Weights of a small mixture-of-experts language model, trained from scratch on English Wikipedia.
Size: 14 layers, width 384, vocabulary 8192, 72.7M parameters.
Experts: 20 experts in each of 13 layers, 192 GeGLU neurons an expert, 1 pick a token, a sigmoid router, a shared expert of 192 neurons.
Training: a variant of Muon for the experts, 593M tokens, 9049 steps.
Below are experts of layer 9 (counted from 0) of a mixture-of-experts language model. Rows are named down (a neuron's output weights, with its number) and show model dimensions 128-255. Each number is 500 + 25 x the weight over its row's rms, rounded and kept within 0 to 999. Numbers have three digits each.
Before each expert's rows: a language model's description of what the expert responds to. This comes from a sample of Wikipedia text that the model never trained on.

# expert 5
Sentence-final periods and decimal points in figures (78.2, 31.0%), plus word-initial M and d pieces in names (Masada, Moultrie).
down0:492461530528488506504462516515535466479505477472468487485488504505503525488473486475562518564533513555483510527516488460508526514503562499492510502494499552516468480481474537512463483498548513499480525506482510480503550493510513484493490510521544502498522533516449469483489549488490522516498498514504499514501475487453484515509508448501473566509512483525499518562478526503465520508487
down1:493484483520482484522521452504480543475530535496490467513488471512487517477502535490481518485483499511461448561497513472531500495493500493482510490513520486509457484498481504527491546536503528525484516514498472519502529521480546498487512545489527462442496468503507531480466492480448472477484489478481503510490516484473516498495484455488472550553495502496488499483485503456503523520538
down2:565539508473518505501560494466445564440494480548494494523494506500495502506497516469476514492493490518499506487478500500550555511523533426473489520501540487497525515531492501442539522518514549491532524538505554494546547460531491497508513516509478528515483481489475502526540496499490508520511508497518514480515506493519489495486477497527513472470481505502497478461514490518491487493508
down3:506524515501483496542499560537472547492513519487524465504500471499486467483504447475511487481494515505479500499512473472496490512501494516514497438477530504539492475483475470539457494522448488506520538488481493528542471523486511478508551479485493471471485506469502505501520509480510543507536515517509511515513468513516504498499489506488552440506501506456516506479504494494489450483482
down4:465527466456493486496517500462469490493490469509475472459504479475448512526504508537529485523506533494501525482460473502510501513520505489502536487519513513511516505478497552475507493526446496514506506513475525454494492565471486467504483467485493511453513501484471463565476502535501523454442502520532510524470505542543478508496488516470480502518494489512491505445531493526512539507498

# expert 18
Syllable pieces inside non-English proper names, mostly places, such as P-ra-hova, P-ra-ha, Mi-ov-eni, Pun-jab, plus ordinal suffixes like 96th.
down0:513490492546499493539571486502494532473511475484459541495522516522467540507480483502486458454495527509493513503514507546549499473512483512513490476500463488465495486535479512507531497513500521463496446521505499516473497494507497484524483493513541500477477536539497518526511528485473505513486507564525505502486514466560547466521515477541505511512520516491524537472511486505474469525473
down1:481499536469482525459519487523520488482494514488502460482488524437469509465479488472526457474491532509481501466486527519513500439528501510505509497487538476517496493503492505480510534505504531492526518492508505499520538535499527497517480442494443501499463473495502469470531525482454492501544514512500496501507515498504486477517494453551505523520507490511489493489509433484506505480475
down2:481493516482510488519449493547497508512473500497495531452527517530557488458557458481495501548514499532474485461508518505475549489508516481518516503505454495502506455485475487517509541502538513470540525482452524537496517513496505537522523490452550515566522439489518514468481486507533517531520468558502528521520538508523508549493510523487528534441513485511522500463540482476518500563519
down3:502529473451498501491518508532499524516541523479505494521461530468488487517491488508508448492457521528495470555504495475460493475506502537466495531501469435476497518507503488480531531507498499514475491538523488401486511492446502514450454498496497486464497518497510486499473500533473507509476490548457468499489493478503476489481504524448503522517501506487487509528493489489507510466514
down4:464474515491440506523553492499493478497528509512501497532506562503497514486500507482490519491506516472505513461498498493492540472472494490534504498473494498486540496492503517494464495496502501491482467572504507497484514488492542498549516500485498479497506519511548486520606515432469528475499520562532523504524457495511493485541506473498502498510538522484451516478495528466497502526467

# expert 17
First names and their opening pieces in people lists (Carrie, Greg, James), and role nouns like director, politician, President, member.
down0:459482473547494533515497493478514519456539489513489473483490540552493501508511484471458491462529452482517488545489438536450506475469549502487505492466506480516477515512494480513503510487480461485471509515572477513531533507474481505506523572492490492501557506502471515508540523494498548508472517491509446500477480484488530478525513485538542524562505481471509544496520486485519503506473
down1:501509473481497532513439482486495496482489484520530485533494506519520500526505499497494500520503502498529516518529475480463516479484513544506554503494523517477551487471506506505480480479485477513480500472505505476466492482476458528451512499507459514492487491507490487509528517502521465536502513517519474482498538525498499461509492532528479500523510519535498473507480496522489486473488
down2:553513469472533482489518480498452488545472482464488467515504501524487474541512514488483519525501492554473528506484538464521550491504506480542465495516489489502471517480482493487522489468530486518512479487488537526498508476542511504524493501456479470499495471537497554477455508460521549488536508528527551482553443486487476486512486502491528487531506535446466505522500491552505482494495
down3:524539485505462499538467542506494488548516498529464506471467476497523473505498456491478478500509528527519483484487510502475507494538538500478489526508460493532503510522525530506517508510498472520503531541509539495487495475486478516490469441482535549474502453519479480489499543531494485508454488464534510482483498504518492507495521540507475532473510510506498461490500501486467499520506
down4:549507467530470519480486496528466453454510504467477523558527485514479544471525503520483523483514515544500505476504508485540491530444494487483467492485487495499511504497519479515529513533449519525497474502475487492547502453451517498523564502501515495493506520546475482482514481471473493491505478489492505517482491499509499506463558500500522539484509540521482473502504482486491536504535

# expert 3
Table cell pipes in election results and sports tables, plus semicolons, colons and clause openers such as because and that.
down0:535458514536492506511474496523469478520525481547505488523464502527518453502452514489470533492502481504511539477510450510502505419503484501507450547458522491510464478518476470507463477532550496491527503467487475474459517483531469534537489498499502480511506485455503488474476439530518523543483494539522510555494470488506500491489477539502544509501484514521529518506447471515525549496489
down1:512518524480494533517516483431529478498531490513512475530481511529511490485452491503554451496481515505502481509541501461526533547502494510499477499489496464462479505554468505518465533506486484523503486493490476541484485509484484458550489495461488513501498509527466498484490495492510461495514515483497505460544518482513459491545494491494518524459522516515498513489470487492500481492497
down2:543473498516504513532451552474510541503500480478492471492494490494474439526499510491495523501518469495463517445466487488455575482512513449531544478487486501493509505487489477542509516507478519521547492497511500507481485478477500497508460483512524523484497468493480526478538524488448416504498499452471515469499546501469482501490538503503505540533501482492501482492464496499556522508441
down3:487445494542524535500501459510511515487511477513555515462483503542475489508475519522483498456479501549520473496482523477448493467521514518498477512484530491521530473498572480489484472533486469519456476511487501520477455506546496536525518506537466497485477508507502459546476472528481467487491481489477493465514510466491486472534517511509484502508505466462478478513484490490557518510495
down4:522518454513545488509491516494496414489529461493547524494482430456539525449527481535554501501487542508506512535480506487530478476457457486504509510535491462490464522486525533528490465501470494492540489479534511481491469543507513471462526481481492509485528519512512509476502495491506511478505514547500529467444510507517506506496538473524441440478480528514504448524479523517488500522535

# expert 16
The conjunctions and, or, but in lists, plus word pieces beginning with c, sc, st, such as Semios-c-opis, mon-st-ers.
down0:494496513542519528514489481497487452496503511500439516511509488476442480480470524515552483467488501509506542448532538502501505506479458504477509476478493484466517515524503512522546501515491510523530508450499507548525548549499506525524534490537499466523532530520520524509525456485514509524519535457519514493509499494538465512483513497534466462500468507469523506478523490503480501547512
down1:534487440486534538513480473510504470508512519548446502510514520522480540475493491505476465469495453492522477479496504498464497445514490520531491517525474522538512510504458514473490515489510486465504498425486496496478532503495500500542531509507472500538541476521488494487483513516522508527493488476529486515499511516464521510439488513474513521492509539491489491458495507482492545459483
down2:483494478471483487489565532521514487512542546474544451537509483442501484505514467501496454497496498516501500522485524496479475509501513513499527509526523518512533555512478491513464545456473474519502457478512502509509500483472505515466516464498503516463523475529506472526500488531435498501458452495496479487524549504518497555548494492465522525506490510489513516499540501502484489548502
down3:452511470536513480497494509496504459554476501544489489537499509513469482485535461489548488521489492506559515546490487485467515496464454513511498482540516516477488518480567487518497536536493495511492508483477448547500486484499567486497503485517523521512523506524474472509478495477496501472547489468471505483536533496488536519508483538497489494449495496471500531511479521513480485540506
down4:522507452509512467520470481523497507539458494509497515514502489509433434526519486482514523506472490497494518505509514539452483554471454559499491508514482498560488449499470510501472505474511494506541488468504512469515503528506542527532494535497496483529452509507510504484530489486493521517502496500484458524527493495500516493488536476474498478486521508452482465495501514512499472507503

# expert 0
Opening brackets before units, conversions or years, such as (92.80 km², (2026), plus word-initial prefixes like med, non, sub, un.
down0:481481481521496480486541490464474469512459471497534479479453495496537507547510520514503497464508488517526513517507520541508467507478529513467506500477525510520510435481506458496512504497493510513514496526513502453500502503509514513493518489529545457501493503442464482502510491496497483476459503554507498480534469517551524517477511511502511503478465487545505516517488496515487518448500
down1:484538493509486495520483481487521518513531497488494511507470445496493518454523525491565530504497520526490516474489507515540518479471520482538502522527494537499491521491479501503504474520500519493516511493509475477469532476512528521486501521502481466514475514511524503467466460501519477561465477509479502469542464474518512553503517505449525524454494451484525509531512513494451515544474
down2:485515525483529488515479489506511504497481512543517501507522562489488495495510501460485509487541464493493493519513488481517528460493542491477504523558504512533485481535510577523457529545529463539480550539472521510555513515468453495496502433492491521461517481464467545547509503515507464476484522483477527530560482477512514531487493488498486528502519494467523489497491476518491467501509
down3:497518533483488526470475502523541430460520526484540510532535526474505468528461472507493523515479511514538530507501543493484529518505460513489480475514443480539548532492501524503478494471558508510453510542534514489505497491487499544469463542530504512470511508471519545504494517464464473506476488524497513509521535461519494499506488492546497507500534505492511523541512548535497498476493
down4:537506528461480506532538463502508492527484483482574470509474500526462505530501515528468492506495502487500516515485517500537460522531496497508499518494503525551477497539498479508494485492462511483483453509483446472515503464460574493512498486469526523493481530511532502539482510493493535491513534552515491535520454546492450519520515496508494504454485472508490508496436543514539493466508

# expert 7
Modal verbs (would, can, could), infinitive to, on before dates, and blank spaces before numbers in league and stats tables.
down0:424520471510511506474503477504520544505517487488472501479473490553500503538493513462521528535492513531502505506499492483506471476475481461485519503472455476484464488484536457471455479436514473493501515516472503519487464459496541518516481517474528465484526477495536520476518503509462471552465511486489508501510503526492530523463543469526507545531513530491484459480500494495516517491507
down1:464494512496499480502499497526486497438443522541473514498490529536493518499489469500487473521505479483521523501468484507514543479515512544513491466524498513495512528534504510468504464501481513464486466449510488488484477510508492504464447494529527496470517491541495479511502531474490469495495519520507493517461494522544523534551472496507443534518443488562483512521499496522486454495493
down2:489508514543469504485459517451508521496519495518489472482458506537502514569505506538526482505476479482495512511518494513513518511456513458462515516486477468532459479451481541506512492479491523501502491528505472508518473449515502500520493534510520498472501570505540465501489416480507496470504514505538506538507505533490491453527509483505526508479544493524514512521518470507533499501510
down3:478473531463473519476522513479502479507506536519512528477475460505465501494544503517534484511507538522511495492504489511516552476489520533506445512527500538508472462510445473510486504526464536470492511526505502497512479504491508520505544509461469477514476534447485478519476500486521517510451468516573525491511475485500522517529539512482557494478500482474525496549480497501474520519519
down4:490488484439502512490527509502515512512543481505481511514528466543528521493480526507516558482511533475463478494478515462517523492501471534496449500525528498528470488518524507537542487475526509495503476485490483493481503515513552479500485479499485532506502471564469466473473503493495484525455508541538455486514491480486527462524501503488518482487456531472522445530491530481490456526529

# expert 10
Possessive pronouns and demonstratives like his, its, this, It, plus heading or taxonomy words such as Species, genus, History.
down0:491504468467485492486516477499513472510481492538458465534481491541500502497494479512510543512533502483488471499509501489486529509510473494505500481539502500483522519503501511547475480511491525490519502540509465511496517491519467515471475516524509523491539490490506465456536562504532557497482504510535469496512521477463535527477499478530488510480518509586535546569532506491510522512517
down1:494510476577512506527463532491497505488487520480449458471515521523465500490491499466482474494484491521505488461477503505478469521515506552482517547539549527504517525512484474481521465518542544505492498516525526465550478448531501525473493510526537528516483542489484494539486494530466511491502515530507513444477503555488466517477483536499497497532532434481514509484514474494507496455497
down2:487502504491493445486486469511533476484453505475489493500549457496514491535474528495480552474496524512540547535502478538451506482517517473518486522566446507505515518502508489533473439481518515479525467510464498499497527479485519549533488487556487497513442514550477467470494507513495501495517480512522514471507510496517557447528477515515503511490504467491516482461502483523507517546520
down3:437534499488480511498472512486486471505498489500481476502535480545459487502508550516501511447479479498474508492522497518506496503480468538476508544484485470522459507463511528475524468514506464476503523530508553528528543496490489493490530470475503503487498520502493425542515495484482473481496508479520438476493475476517544478513452514516507496496505444483526489527498465516521528497551
down4:511510509479492487515503484453490512466526464511472505497508515528491528505501452493504463458491509515472506455515463473514482513509547467466461512504513503520475517475505489507440533483499486470532513540537479482496462476554483482485520507460515507476548500504527478496508495543519494515483484547502472498493502497513498522499493487484500497544499528481426478501503552513500531443543

# expert 14
Lone space tokens after a colon or pipe right before a number in stats and tables, such as Career record: 39–70; also suffixes like -ing, -ation.
down0:451505525521471491542500499531456496519519556486433485511512466491483499532463475477493481513542442504511488514516491513486477515504486542468480486512497525483524485499525470493475518458527477527542494504511511479493481512510512506499485528539519440475500517494488531506492520482476506488511525547541453516452538499502483517476460495506514511479525480465503473455519486524493532492456
down1:506495535512549531429472498472485522521495528478508458500498517466526482532491484480436464500522436488509490489511486514488515463506548507501523507526485475477538467503494467495501486467515490486518494515528458535500491495485466478527502497494481481523519484481492514493507460505495530489486512528499540480483489498458459492509455513537503516463522509504522517470506499511483488553482
down2:507484502487504471436457496504525477489514489484499470456468522532502503476479499531485523468476494535489511510505510500498537508509503556502481541484496483540479483562509500505499522503529463527460486524475512489505484509505491487502483512580503516478496469460520503530534495512526521509504544560475494492516513536531498468479491526499481547448456524512521525483458478516515465523537
down3:533494457540459566495495503523503487497494524487497471443478540473469496493493484530499496495488506517506514502502526501505475482508479480531504513474503482534452522518498479501496512530512482455513536534490487470487519462523476484502503491524503495490480462508516497511518528468513499496494514472473517486430480465508512516542490483474459495509494514508520491475518510533481469513481
down4:504493480469530505518521474528507480525506510480548487512456519464508540530511455507522509488537494519498497542519487508441454445494526528480470489505516502518538474537460504485456499528532496521512507548501493489506486502575495515499496490505501521445502523480491526484472539507474466503465505518455493480520480512521499492464479524484484495543474501474483498490484525566470499481547

# expert 2
Uppercase letter pieces inside codes and abbreviations, such as identifier strings (ZHB4ZOE9), asteroid designations (2002 RB), and position or country codes (DF, TUR).
down0:487525514516480504449449490516487491466515512531460487463461522507530515491490487458496548492489464511529537477509498518512507510508498499508528479507550458514516494483471490510501535564480502486447531494539494495523512457543496510492468470539519512541561522501493527525516506513488497513508502533511510448478519559494479505497483513449500502485523481497518500529501491529437510495490
down1:509518435525483509499474489476539532497483531534551431491535514529513449522505476554507509488497525482499501492484520475503448540517477513531478519512478527507504472530474545546537487526506529505466514507473499531458504460507455482484489438504467482518524518527482486536524512524467496527525494511493547476529479501494454542508518529516512506518504515532495523515541487512497478480519
down2:516503537503479497515507531494469488481465470499506451547490498515454500484524506489483461506477534512486533487499561505531504501512509525456486501460536456473502533491472471524517551504488484533493510509485469522462498518529440533500526508534519487495524491488499467465496433528518504466492495488544531511477495500525481497500477548516473524494513513588479552529503523513443528516471
down3:475528528460543469548496478522468471484488532464515528503481494511504468516463462478481515515466522509511498517493484513521509500471499527493489527485480468492528517505520475473491508535517453485503514448480527495477469496483509451540466458503530543459503481506515466458525457480504495494498544518482507512441466465522502478505505484521488498523477541514485494483479492488491434546529
down4:511544505482534485544470541498488503544492483539474510522480509454501468522514496494519463522519521528479496478465488504503523510511461508501524482530467459489522501481498497498472552490524459500489503448447522452543445436543527501482500502549517509450522473492480484476467472470558494507504501459536488518518528475505520531531510512523519475495465524519486476522492489526482484475504

# expert 11
The article the or The, and capitalized words in competition or award titles (National, Championship, Women's), plus leading digits in tables.
down0:496487495503498498515537493482501517491504510465562454493482468491514514513550549501529522458513495521526510475481474539532496526521495472532473503495474473519491478479483499503521489481488502477519507462507505503533531489506484510519507492541506504490515477491493485488499531509490490505532483571511531466509515518505497510455472492507487470502474509554495495514572471531507525492487
down1:496491524506457488468493495519503479514500518481489519513505518502492482510544457496491471486470508514491541506474509461529536457504524503526541467523498492492421515503496511491473477524492509506488482456455502555480540470521563466490513474463512513532527526496519471513527495468513465502479501522509502474494494466482502475491516515514525528450497509481474552518518499460510513489475
down2:492485520480478503501488515446501490506474485496479519558499480525503499538480511538504529504472493518547491454513493540525483509480459525499493503503512473512539533496524500526514519519534505467508512534503481457526549493470532531510518534509474548541465517478467495470500558507502512511474448463510474493527491457498448469502496469531508510503541540502507499473455481462547483493498
down3:494478543477486481529476523516535493530516470514471465510468446481511459536425463549441460499491464518507497498523526504542463497529450514507498473511501492519482458478495476515531508520506489476494496541462484480510519529483522522462492462479518490541531469537502468503514471487516558502484520456489453475500506492464501499483507537497507509504498510541502491460491509499515519499526
down4:531470500473486491508511459487504488460523537502463498524512481523443483474467478449528454467470479465504515507455493510515499530504507498487505502464483514504535510496483491484474501478499532510488521481504488484529526486544470457511482508516543507519503527461468539525516531522497489555496486478485488515504485481521471543455521521485458503451540459495502492545549459483505507507499

# expert 1
Commas, closing parentheses and dashes, mostly inside numbers and table cells, such as thousands separators (6,794), author-year commas and list commas.
down0:484494532516519561498510490521476513510506539517516472476486544541546526507449471503521515504482503495496522531484507512479509466518508522513472480474469512460544526491468458508472500508471495532502509511473518508430489515504509486458507485507508479494506479551500522465504511515498500473515479513470496510532523491481525535487469522556508469515490486546499495473506493509501522507493
down1:494515531480504506504488462439477471448498499494480471495514505463502526522484501555538473553496526466458534531493507526517468503479490509468487523511502498529479518462491450533504499497515466510502471511519507532533514479493524481480499513491489463506504478474498514484520511522485486532525483460497512514469525488496533492533517494491507450475490460499542520497474523499498496539540
down2:516477497474562433487461497497507473512502516512494465511461461522528548493496537508487535483488497477477497465497502538511489530498498505514508517466486509480478494515512465525530498515481502447502455466563509510479513501500501513475545485497540481502499490475490485531473516462508483531494498452498472468531533457523496488467487512481530483487482561485499526475507514549517508514489
down3:502503506474493485516488526503508503510467466481520497514506483492502490530466499498545533478497529514491503483478509541479558456465551517499523448508540498516529480523478464536475480507496507499529488504455495481523457549463504498513436499501492485454526493500464486490497458490476498478488534484529485542486526532485533491486513546493457521484472556438512513474535514502544537485479
down4:532522486484481550515500534490481495490529493467501502530483481489529530517499513477477515529552538458500483505507470499542483524471500507506514463462523499505495493454544480483478470501518499511487480522514466466521512522505510491502480485490506491474512497484483511453543540519524481510470487568532509524484507493496487511518476495516535503495506485516491501493497490458525486488509

# expert 6
Word-internal pieces of technical or Latin words, often in anatomy, biochemistry and taxonomy, such as cortic-obulbar, cere-bell-ar, sialic ac-id.
down0:463509514486493488494518497491494549500488519440508452502480495505510499509488470552490500469511485511464510509529505483498526534506461455517505509466510487513478493490439487533454496464440519495494468491496488494498487452542523509494520503519492458490466497500509506468518540481542504456503504492515489545518518490500545490510496473522458461493467518442511544504533528497498489502523
down1:456463478522508475503472491535492509493514478500492518486472496495520538523513481498475487506507501524515488487491512521541498504506518532543455542458517553440502490493506500496502511512507478505509519481482505513451510501514518497511525493508452515495492504495510492523497480518503514496496513494485474511537519452514465509490514497520477501496483469519481512520496491466507472525477
down2:480482485522527522518490497472481501524508547495529524504453537490516494475463514509471526492507525498498526481489514459470494491429530479494480476505430491482449500499486496489486493467467523477490506515522548471477526481510539492501531528487512470482511537455503501434494515527525502482480490486473521543531477472530477488528510494482528473489515453476483498489467526482489510474523
down3:476479506444512533500485508464503515487479501532501512476534473526511492490498495515485446492520503516506459481476550522501458509510508552486420478554497480497506493500503486525529530498494471483505529532496481509519484459525547490488486455529486513456501530501500507525507497507495465519516504519473440488489536447485520503542503465535495449497509464504506531515482524498461489488540
down4:489542495509488465481492481516546504520505492525528525525502494477467505537488495500509501525474486519479512474491474518526576477488520497490496511427460500469408483495505466498503532517505489494511479489528456496499477516472452496515486487525527508497498520497493455465514486518511533494510477488544537482484475507500479495482535483532500468502499495516463499481527536482500520484450

# expert 9
Word pieces inside South Asian, Arabic, Japanese and other non-English names, such as Bh, Kh, Singh, Shah, Vijayashanti.
down0:516493466533483515531506495498518461539489422526470504447500486498551483508515518531503504484515531479513490469521453455492501517533506529510502503487517518515494493482494484497508500507481544526490509498486498525519484492560477499482507505473507510520505475536512508486504485512453493483519461542528509481555485485459532503453499474496543528467514553480470486544516474503518484480484
down1:516470515518491493494487491481504492507509489495471516477483529483517535517474484477545481486519544474498547472508506503492509541495486524445517486515491476509507502529532477500476510473485486512499491459485532547476502487509523533493500470457494504504459553525527487469546507522475490521484500520491508518499530521462532490570512463505465499489492499513481553491490479486512473518483
down2:478497498509450551460475511499530508475487521534490487459484528517487481487480506477501527505507455502503503469435495491497489486556497498499487502515479451512505509533511475485507467506531475482506495514513527503457526517515500499532516522482483516544495521556490484519487500503529503512506495507532516524514492501486547494456516516484497532519476475510505506448486505535496496474503
down3:460483508547496476455515499468477511516496484459488520511477477497521506525488475513465498485482538512544508502506519485487518496508544508523494505531493506506518487520549525491529505456514515503507491527482502537535495502477497508570455498528486473473470497521519521502502470508510519490492482482482480498490559504479522445453501514488498516481472467521565465498481441454515505519471
down4:489484535477514503478495527494504506501503463476520493525539509520446471501481500536520511483470521531468485514497483479506490492480480468478513493513487521465515516482530522497465547506487523503470546470471512520510497499528487511471506521483540483503519462498506528499540491496483468546493493478489511480518529497530483515493495492499476520462545485470482505488519479508521508521531

# expert 15
Pieces of city, place and sports-club names in tables and infoboxes, such as Philadelphia, Boston, New York City, Graafschap, Sparta.
down0:471491463518515489510527500438533501519480450453484524521477546477465488492526549509502522518502529540488509498520496483519551508507497450474518496511525547492505449524517502495504520499497497469527437505510546516490507494509446498486506502519502528463471499534473496504489537493434463532498518500481510498492452481513474464475510465468511498528469507436473484517489507529532504525512
down1:506488547518543506480510513478510510508488474460497462471522541508492566524514479494514523532477500515518567516491483450475474505490473460483501508446532453525492522508480515465465518544538510498483465520492520549528520537522495490492536509480526558476476511444502517528489482504534509514522515501508482500502498516535472526511495460504529514519512494505551491497449513513537492453491
down2:512530501522523477510545485501472530497475488511493518471498487530493465495518479496497503446522493494504522477484496490541475511472525500497546471508487506492480506513496492473481506502508515503496490457512491506496512519493500474493526534482526470480552512552497501548546538503515497469500489468518522513504454453463482479494499523422535515509505507514501509485520513497459488496527
down3:486484544532505519528502504490456499497503498494508476477521501478495486526541488496520507531488514493473554478534474491484533547470493456520513500507467477511450505504513517571539497523516497473484469474495546506552492530511487497470493490492528510519530546484517514510467531523531506494546529487503483475513534500494485551506463489505473507485460528510516472497483484505440495480446
down4:475463486508437490469468516516508476522486508501473511507523506522492503497528490443494513463478480512523490519462505488514495498473476486485485507552502480541538467466543494504485497523480525506456521495505472508512493466492523495486504470525497533546490507530478497507529537492555484522508520527491438512489489483548503507478532485504488497512519489500502500520456453498566522456496

# expert 12
Year-digit pieces and month names in dates, birth-death spans and citations, such as 178 in 1784, 19 February, 1 July 2019.
down0:451534484495483501458517508462507475524512515517525481490486515478547498527529492486503493503484525519491501490513573457515522498492485531527526481555491490528497509517522512494486459532506470477525501500503518529508514556476533450442535508512505510491509490555486537520548505487504496521467514536471489517462517577484508513500507497518495502484498504530490508506513542436483468471465
down1:500527501495511524494536501501549496512530522509500524519506486487517524512522505467484520481492533508479529508519513482475488492478513503503544509501508501501532499489512499438477592520472461491515488526476476523543509565533476502534467498504452485510481464496518522506505535486532531515444488505488531531495488513520553482487526532473439502486536457492459520507464479458494501476485
down2:488450489506496517536492522513516526483497517438507515517461473496505462495540505520526510527493487456505508488508503495517556486511517510493527503519445521470488481482480486528469473498490537546487506566469523513510536510512490476531495538510466500479446498463506484511522501471455485491469487468524470504481496542487537528512475477481474470524476481529499495454522475494504489482569
down3:512446498513558498496518492487507549538488524501520522472550520504505491492500491563469488494464560452480549488471520496421497500463521456495538500523507499487545487514471479494489501517492510483500536500520491512508503499494514456531480526512518483522512502541523519512491499494558534519453498491481534503479486514552486495484508496495469467486542458503511513468522515454502555498516
down4:515533481483492482518509510471507513493506483508479535544468499497503455525528479503519463427507534481505485501526488473492555506510484465507472503500458485509486504515480466562477479478527513491489489499484473497465519524519503500514498479497528500504488519469505515503506507482524500418482487480480497518535541529476505485479514506497495551493524509493484555454478486456540512537490

# expert 13
Prepositions such as of, in, during, between, against, at, often after location or part phrases like northeast of, part of.
down0:484499463495490479497509481500483521509524504502420529517497476474483508517477500503489518521507502495524521455472513508525502472544540520510519489459480474516497523470542520466454576503496524554531497508490529517494467477495498481521508481526511540488508474500497517486529476530559483513488489503457488481477458533519493520469508497504503491500499528502505529496538532518490548505518
down1:532472501513504476495454456496543494520541534492509498560526515492440461455515502488472523495542476510482434483452485502482547469521507477534492515522462447463470501511478504531497467465502564548498473515507498527480456517503495479459518460487527514478507493527473497483456497538499493461488490461473524518514477509508461488488503567502478460500521485559546523530484506519532512540460
down2:553479482434511495501533475506445506516538466517518477489494512491458537478529516482521496510492521482505477508540508502458495492488468530525492480486478477483483501483509554498512471531475493504505520472508500515505473528504530475517515472467473503486526468513471505556524468570531499521510497465500476486496445484497504531514457492490482510524515466457498555497462459534548566505532
down3:447493513574491503477525485453487515478484522527506490541505470522493461538504483500525490467502479518507511485522464485513541519527510503514515505458526513531464503477519488501452510467490507488498472503461533505482549473495509472497524496541504486498518549489506488548482482535520490509470469493475490516524552491506482485483528502516507513483515499467539491498540497511504493490460
down4:481511480495469507480494501491524534476509459483452506506514457491502501476490476462510510541448419506524532555534496459512461503481508513504486493491501467482540520547539458554486508524492515513506504482512473498514509545487532496531543520500464502538493518496483467466511515525494469470498507446486466509507491528534498503464516536481521494472524523480510502499471486510535469528487